From a checkpoint of a small mixture-of-experts model trained on Wikipedia: 12 layers, a variant of Muon for the experts.
Below are experts of layer 9 (counted from 0) of a mixture-of-experts language model. Rows are named router (the router's row for the expert), down (a neuron's output weights, with its number) and show model dimensions 0-95. Each number is 200 + 30 x the weight over its row's rms, rounded and kept within 0 to 999.
Before each expert's rows: "raises" lists some tokens whose logits its average output raises strongly, later layers aside; "comes before" lists some tokens at least twice as common just after its tokens as in all text. This comes from a sample of Wikipedia text that the model never trained on. Tokens count by the router's weight.

# expert 38
raises: "le", "ell", "ing"
comes before: "ers ", "er ", "ers", "le ", "le", "er"
router,164,194,201,211,202,155,164,220,187,233,221,227,258,186,209,183,143,191,197,180,229,175,182,145,232,175,189,226,161,190,195,158,156,218,207,163,221,184,242,238,227,261,192,261,207,216,191,188,183,154,185,177,129,188,162,182,171,272,173,232,195,159,179,173,191,197,171,243,257,193,210,184,182,199,228,161,212,154,209,229,188,225,198,180,207,199,188,188,212,151,194,180,206,254,180,257
down0,208,220,225,184,142,208,166,214,175,226,213,249,226,210,246,167,208,187,238,182,215,250,189,195,230,228,199,206,224,173,210,228,166,197,158,213,208,248,218,210,203,236,180,216,194,229,224,127,206,232,196,254,178,228,135,167,172,223,185,231,196,175,197,230,205,223,156,216,157,188,228,201,252,202,175,174,194,132,114,197,198,244,168,227,176,179,173,251,217,207,225,187,203,251,200,230
down1,171,260,166,201,229,234,171,219,151,191,175,206,213,133,192,196,168,166,161,217,220,186,208,193,252,165,220,214,216,145,192,191,219,183,188,184,148,226,185,193,160,227,257,198,190,261,153,191,206,177,246,212,210,257,216,188,158,231,135,208,246,174,191,172,196,214,194,179,220,272,185,178,189,181,156,214,201,235,184,184,200,171,191,204,184,213,164,208,269,198,209,229,162,203,190,151
down2,249,183,183,230,213,203,133,144,204,204,183,222,158,187,209,209,213,203,183,213,231,219,206,169,193,180,205,175,191,134,219,224,211,259,191,173,232,200,232,197,167,195,223,217,204,162,258,190,183,169,191,242,205,260,126,150,207,172,156,173,149,221,205,213,203,169,194,219,223,215,192,210,201,291,202,192,180,200,195,220,217,202,269,182,212,173,204,160,238,273,209,182,223,221,211,203
down3,220,155,204,150,245,210,236,175,236,214,190,184,186,213,178,204,168,165,249,172,212,187,208,152,198,251,214,241,211,189,217,229,214,210,172,179,173,207,211,179,194,223,259,173,223,223,163,174,159,210,196,227,224,224,201,230,207,146,239,193,173,205,243,187,277,196,181,205,217,199,175,259,251,176,208,213,184,218,198,144,207,203,191,201,224,134,175,185,216,187,181,146,121,164,146,201
down4,183,192,210,231,145,141,236,224,208,200,200,186,258,239,169,262,171,182,195,257,210,217,222,183,229,160,175,195,179,196,228,183,204,192,197,249,167,197,233,236,217,132,201,160,206,198,168,245,236,165,215,123,151,155,144,198,180,220,174,211,213,223,250,165,217,169,182,191,218,190,161,180,199,224,259,199,170,203,175,200,204,196,172,212,177,224,162,193,249,201,185,214,165,220,229,195
down5,231,171,197,150,249,205,174,193,188,177,216,205,185,218,249,237,222,242,188,201,201,217,222,179,184,180,147,223,233,182,148,167,240,253,205,181,268,150,251,133,224,219,234,173,216,203,246,218,211,227,221,192,199,148,186,210,190,207,209,230,175,224,192,211,179,193,203,196,230,251,175,213,212,251,183,222,171,188,199,189,236,209,252,238,218,184,196,225,221,285,172,202,193,217,140,222
down6,230,191,179,177,168,213,232,204,150,173,166,229,180,210,140,197,202,202,230,185,213,174,261,132,226,206,215,215,222,147,203,175,227,212,199,272,176,171,214,169,232,179,164,203,272,172,191,217,206,233,165,190,204,182,206,156,186,157,190,195,149,196,174,146,245,186,168,164,175,197,183,211,184,238,218,197,111,197,231,249,192,177,190,185,198,190,223,242,160,195,184,187,234,177,174,200
down7,184,162,221,181,244,223,205,169,163,181,250,232,248,155,216,192,282,156,192,211,225,185,197,197,171,186,228,243,212,186,181,237,249,179,165,206,227,182,224,178,199,157,158,186,165,182,197,171,217,173,194,207,203,158,218,209,172,153,194,181,233,255,260,211,155,159,181,139,211,202,211,151,157,203,170,204,189,200,196,199,194,206,141,229,151,233,188,242,240,212,200,227,158,218,221,199
down8,192,168,152,160,184,142,213,203,167,184,168,206,151,224,216,173,175,149,240,199,242,202,190,183,189,231,218,216,247,190,183,247,198,154,222,163,183,210,207,203,155,251,243,195,231,177,197,228,172,218,202,200,218,160,214,248,209,154,261,231,196,184,179,219,243,195,176,215,190,256,192,170,246,271,219,179,241,183,190,243,225,152,190,255,213,220,236,209,182,192,237,202,190,201,150,193
down9,234,176,183,185,207,202,196,181,223,173,222,200,161,154,168,193,203,166,164,204,168,203,137,276,221,175,238,239,243,178,217,228,185,250,244,233,201,148,204,154,176,172,134,167,187,190,245,177,195,231,213,187,220,228,173,218,224,164,195,173,166,244,216,169,184,203,183,207,218,223,186,202,203,157,218,229,174,221,194,206,267,207,251,148,191,195,225,156,203,190,213,237,157,203,216,261

# expert 88
raises: "ight", "ight ", "ights ", "y", "ut", "at"
comes before: "| ", "ight ", "am ", "ight", "av", "|"
router,198,188,215,257,214,153,219,222,142,221,194,214,229,207,215,263,196,217,254,175,227,232,212,170,233,137,175,224,195,224,207,140,173,233,195,165,186,188,241,235,212,171,210,236,224,157,210,231,159,222,189,185,175,175,131,205,197,217,183,168,203,227,192,139,210,155,183,215,193,212,168,220,138,227,193,150,201,146,195,229,175,204,257,227,207,176,201,192,172,152,202,182,161,210,175,192
down3,199,215,194,211,224,249,198,191,142,215,190,244,158,229,218,195,198,183,220,180,176,164,214,163,248,125,228,248,195,179,196,207,197,214,149,198,164,170,220,193,196,214,124,203,192,193,239,187,168,204,232,157,220,194,198,269,210,194,205,175,201,190,220,173,193,202,197,192,108,203,204,231,185,201,193,236,242,209,144,212,193,215,170,156,198,244,119,190,171,211,204,243,217,201,146,196
down4,196,195,212,254,247,173,208,171,220,230,253,197,197,184,199,208,226,186,253,215,208,224,214,196,233,235,227,162,163,193,218,183,174,185,257,171,185,233,138,156,221,249,193,187,185,233,193,225,188,167,175,195,197,156,259,176,202,187,244,149,204,212,234,247,195,201,186,285,211,194,219,205,231,239,237,213,204,230,170,200,174,195,182,137,200,189,224,228,199,210,178,120,172,242,230,192
down5,215,188,177,216,248,178,212,219,208,160,231,187,169,129,166,245,178,197,219,199,209,154,203,219,213,230,188,181,224,197,204,224,183,162,201,229,181,209,186,197,229,202,247,213,199,180,187,124,233,223,236,187,175,201,228,224,175,240,119,178,220,154,271,236,178,213,172,210,236,226,175,234,163,178,193,232,179,216,160,178,190,288,190,200,189,195,170,153,199,191,181,231,230,248,227,188
down6,181,201,225,218,171,226,199,260,172,227,226,175,189,203,219,116,199,164,155,205,225,193,236,178,214,223,202,207,209,184,204,198,227,220,233,205,188,176,236,215,237,181,219,272,190,213,234,175,191,142,219,224,177,229,215,176,163,213,258,234,125,208,210,180,179,230,214,207,184,185,193,220,213,174,179,147,220,177,151,154,180,250,174,209,169,184,241,188,170,256,161,183,235,257,212,173
down7,192,214,175,190,170,140,191,212,198,187,193,237,223,178,163,245,206,170,216,175,160,214,185,229,189,258,207,143,268,169,220,193,202,137,211,187,237,206,202,218,197,196,278,181,248,187,229,191,176,240,144,248,196,179,209,247,227,159,231,212,191,184,244,235,260,170,243,165,210,165,234,218,194,242,203,203,210,175,191,244,191,191,223,191,205,246,202,176,174,219,195,214,150,229,234,217
down8,183,196,160,210,186,232,122,145,205,213,187,214,216,146,191,220,235,149,178,228,250,167,239,224,168,229,188,213,275,238,177,196,183,165,133,199,163,173,227,245,165,180,200,180,147,202,233,194,218,207,217,197,214,237,181,181,228,182,208,248,247,189,188,199,175,196,212,229,156,248,198,186,207,208,238,203,192,248,179,201,209,190,202,248,209,183,169,248,239,207,215,246,255,202,205,195
down9,201,216,221,168,225,182,232,200,145,208,234,214,198,255,194,212,206,224,148,231,188,179,154,181,192,251,202,167,214,259,167,185,168,226,249,139,152,224,188,161,170,204,161,209,216,258,152,236,169,192,181,265,215,190,190,168,212,218,213,187,163,184,196,140,203,193,211,182,232,176,207,171,214,189,187,257,216,198,141,182,223,205,222,232,240,236,240,203,189,177,179,181,140,191,197,164
down10,155,168,226,170,181,223,196,203,214,208,206,214,188,202,195,212,267,175,206,212,154,235,212,168,189,228,215,229,269,188,216,201,154,210,188,160,225,175,191,157,235,166,180,140,196,179,189,200,157,184,202,186,253,195,193,218,205,189,170,177,221,188,221,190,186,312,217,218,206,239,219,201,180,187,192,252,182,244,239,172,162,216,263,160,253,212,229,174,165,174,207,166,206,190,251,207
down11,216,233,119,194,227,150,250,136,221,210,268,172,231,176,171,224,171,200,178,194,217,172,193,182,203,236,181,212,220,217,261,220,185,211,134,213,238,199,165,231,212,215,219,218,207,238,242,188,212,207,210,209,180,205,215,159,215,154,173,184,160,166,179,203,197,251,189,204,234,191,192,155,180,188,231,184,236,194,160,203,214,186,178,205,212,139,125,212,200,182,206,159,169,218,171,149
down12,178,165,207,176,219,136,179,189,182,188,270,190,167,169,201,178,183,200,170,281,172,190,208,222,191,190,224,214,167,199,164,251,198,190,237,190,207,224,199,209,235,200,200,194,237,206,214,220,172,199,178,169,198,234,190,172,165,219,128,147,243,174,193,196,222,196,241,149,193,182,212,260,243,158,209,188,173,183,177,211,228,200,182,163,198,197,251,232,249,156,153,260,163,153,197,195

# expert 27
raises: ". ", ".", "-", ": ", "). ", ", "
comes before: ". ", "or", "y ", ": ", "in", "ay"
router,166,160,206,223,214,189,217,235,177,249,167,260,228,188,174,199,177,185,196,174,190,240,209,173,183,178,198,228,174,198,172,153,191,225,187,126,204,185,178,196,242,228,154,244,207,149,187,150,160,213,195,193,220,173,191,202,223,231,183,160,151,158,189,163,177,197,233,246,191,196,208,148,215,213,190,153,213,139,198,244,176,241,206,181,201,214,174,261,160,176,192,157,202,231,139,180
down0,271,241,225,166,217,163,231,228,222,234,180,124,182,154,200,197,220,203,172,190,195,175,149,176,153,205,221,195,188,208,190,216,215,222,202,164,143,284,211,186,185,179,224,193,189,200,225,221,172,181,239,209,204,160,218,229,218,159,192,202,187,238,191,198,178,256,234,142,175,240,171,176,228,245,177,227,234,184,166,213,201,253,217,199,210,176,201,229,204,242,192,200,145,226,247,173
down1,164,235,181,185,174,177,183,229,188,159,168,128,132,185,204,212,217,181,167,173,193,247,216,215,210,221,234,192,170,203,215,160,189,210,218,255,196,207,146,210,207,121,208,227,172,185,200,182,155,199,230,214,185,180,225,177,241,173,192,148,162,181,191,135,157,221,222,226,206,199,202,233,159,192,183,168,247,194,189,227,224,177,197,125,239,193,162,199,217,162,209,198,188,244,189,248
down2,197,220,201,204,140,185,145,166,196,196,181,138,191,167,173,220,177,153,192,227,179,225,210,215,202,225,210,210,177,208,239,167,208,145,186,190,223,230,184,204,190,221,218,173,195,194,154,210,168,181,205,177,142,194,281,199,252,165,174,207,232,213,131,182,203,236,229,174,246,171,239,194,199,245,225,213,198,183,258,184,169,236,223,256,170,168,204,253,235,178,211,163,250,197,211,215
down3,253,231,177,193,152,201,275,195,254,188,129,199,191,175,224,200,215,207,179,221,176,139,241,194,218,166,152,201,209,213,173,159,189,213,223,164,192,217,214,205,212,196,207,162,204,162,149,192,181,181,215,209,218,231,194,255,275,159,187,206,215,154,196,190,209,222,235,155,244,183,158,127,190,210,207,197,233,182,201,193,201,213,187,164,172,214,195,228,222,207,206,227,260,206,264,194
down4,224,238,199,168,265,221,200,193,204,208,241,170,220,194,200,172,196,282,217,215,200,200,179,189,143,204,189,200,131,192,193,206,222,212,226,142,258,230,197,216,201,252,200,213,181,177,210,192,227,187,179,193,207,213,194,274,214,195,203,205,186,172,122,205,186,189,181,207,169,177,229,182,168,256,175,186,219,239,219,189,225,175,143,178,176,208,296,202,237,182,218,240,184,208,163,191
down5,210,216,211,221,252,189,215,199,126,173,290,216,194,219,224,191,204,159,167,150,238,219,169,220,157,236,220,203,201,181,176,218,188,161,155,162,226,243,211,180,192,170,209,158,204,186,169,256,200,173,244,230,207,191,197,235,196,206,164,183,159,148,196,186,216,189,255,231,183,143,218,169,204,174,241,172,194,232,208,207,227,176,227,197,230,195,199,210,188,211,235,187,215,167,121,164
down6,171,186,199,155,227,241,189,286,235,233,166,174,143,220,212,224,201,207,223,160,211,241,228,152,181,247,181,240,222,254,200,205,189,232,210,171,240,207,158,200,189,210,237,199,207,219,191,160,194,138,237,204,225,219,240,207,180,183,240,219,192,167,145,232,251,203,213,174,207,213,177,172,165,188,194,230,219,196,207,219,204,150,226,173,239,197,265,238,193,211,188,184,206,165,223,257
down7,191,151,193,198,200,190,224,221,181,197,169,169,227,230,183,227,218,162,196,206,235,235,159,212,243,226,163,194,199,173,230,211,263,154,190,200,202,142,201,178,202,186,218,166,217,242,309,124,155,165,210,216,250,232,173,208,184,212,236,225,168,158,163,227,210,244,213,166,223,203,222,212,211,162,177,167,202,228,255,190,191,208,193,192,184,239,235,176,168,243,221,200,186,183,185,188
down8,197,189,206,177,233,229,188,176,232,179,202,168,221,211,212,235,174,180,200,188,241,207,207,217,192,174,223,213,232,215,192,206,161,143,174,209,200,216,215,282,148,116,234,217,214,216,255,188,175,190,189,173,206,167,167,208,244,208,172,235,203,216,251,163,201,206,168,175,140,266,223,237,240,167,139,215,194,214,203,194,165,184,205,168,244,205,220,235,178,175,233,184,252,223,170,244
down9,156,168,197,225,134,190,228,164,154,238,171,173,187,176,151,163,225,152,216,223,223,241,245,185,234,210,209,158,231,221,142,191,187,143,226,163,216,209,187,255,209,272,184,203,220,234,222,192,197,170,143,189,207,197,183,180,238,209,196,240,183,235,188,217,170,179,227,245,263,213,162,188,218,164,180,200,187,197,199,187,205,189,160,217,238,217,179,196,209,202,222,132,184,219,185,229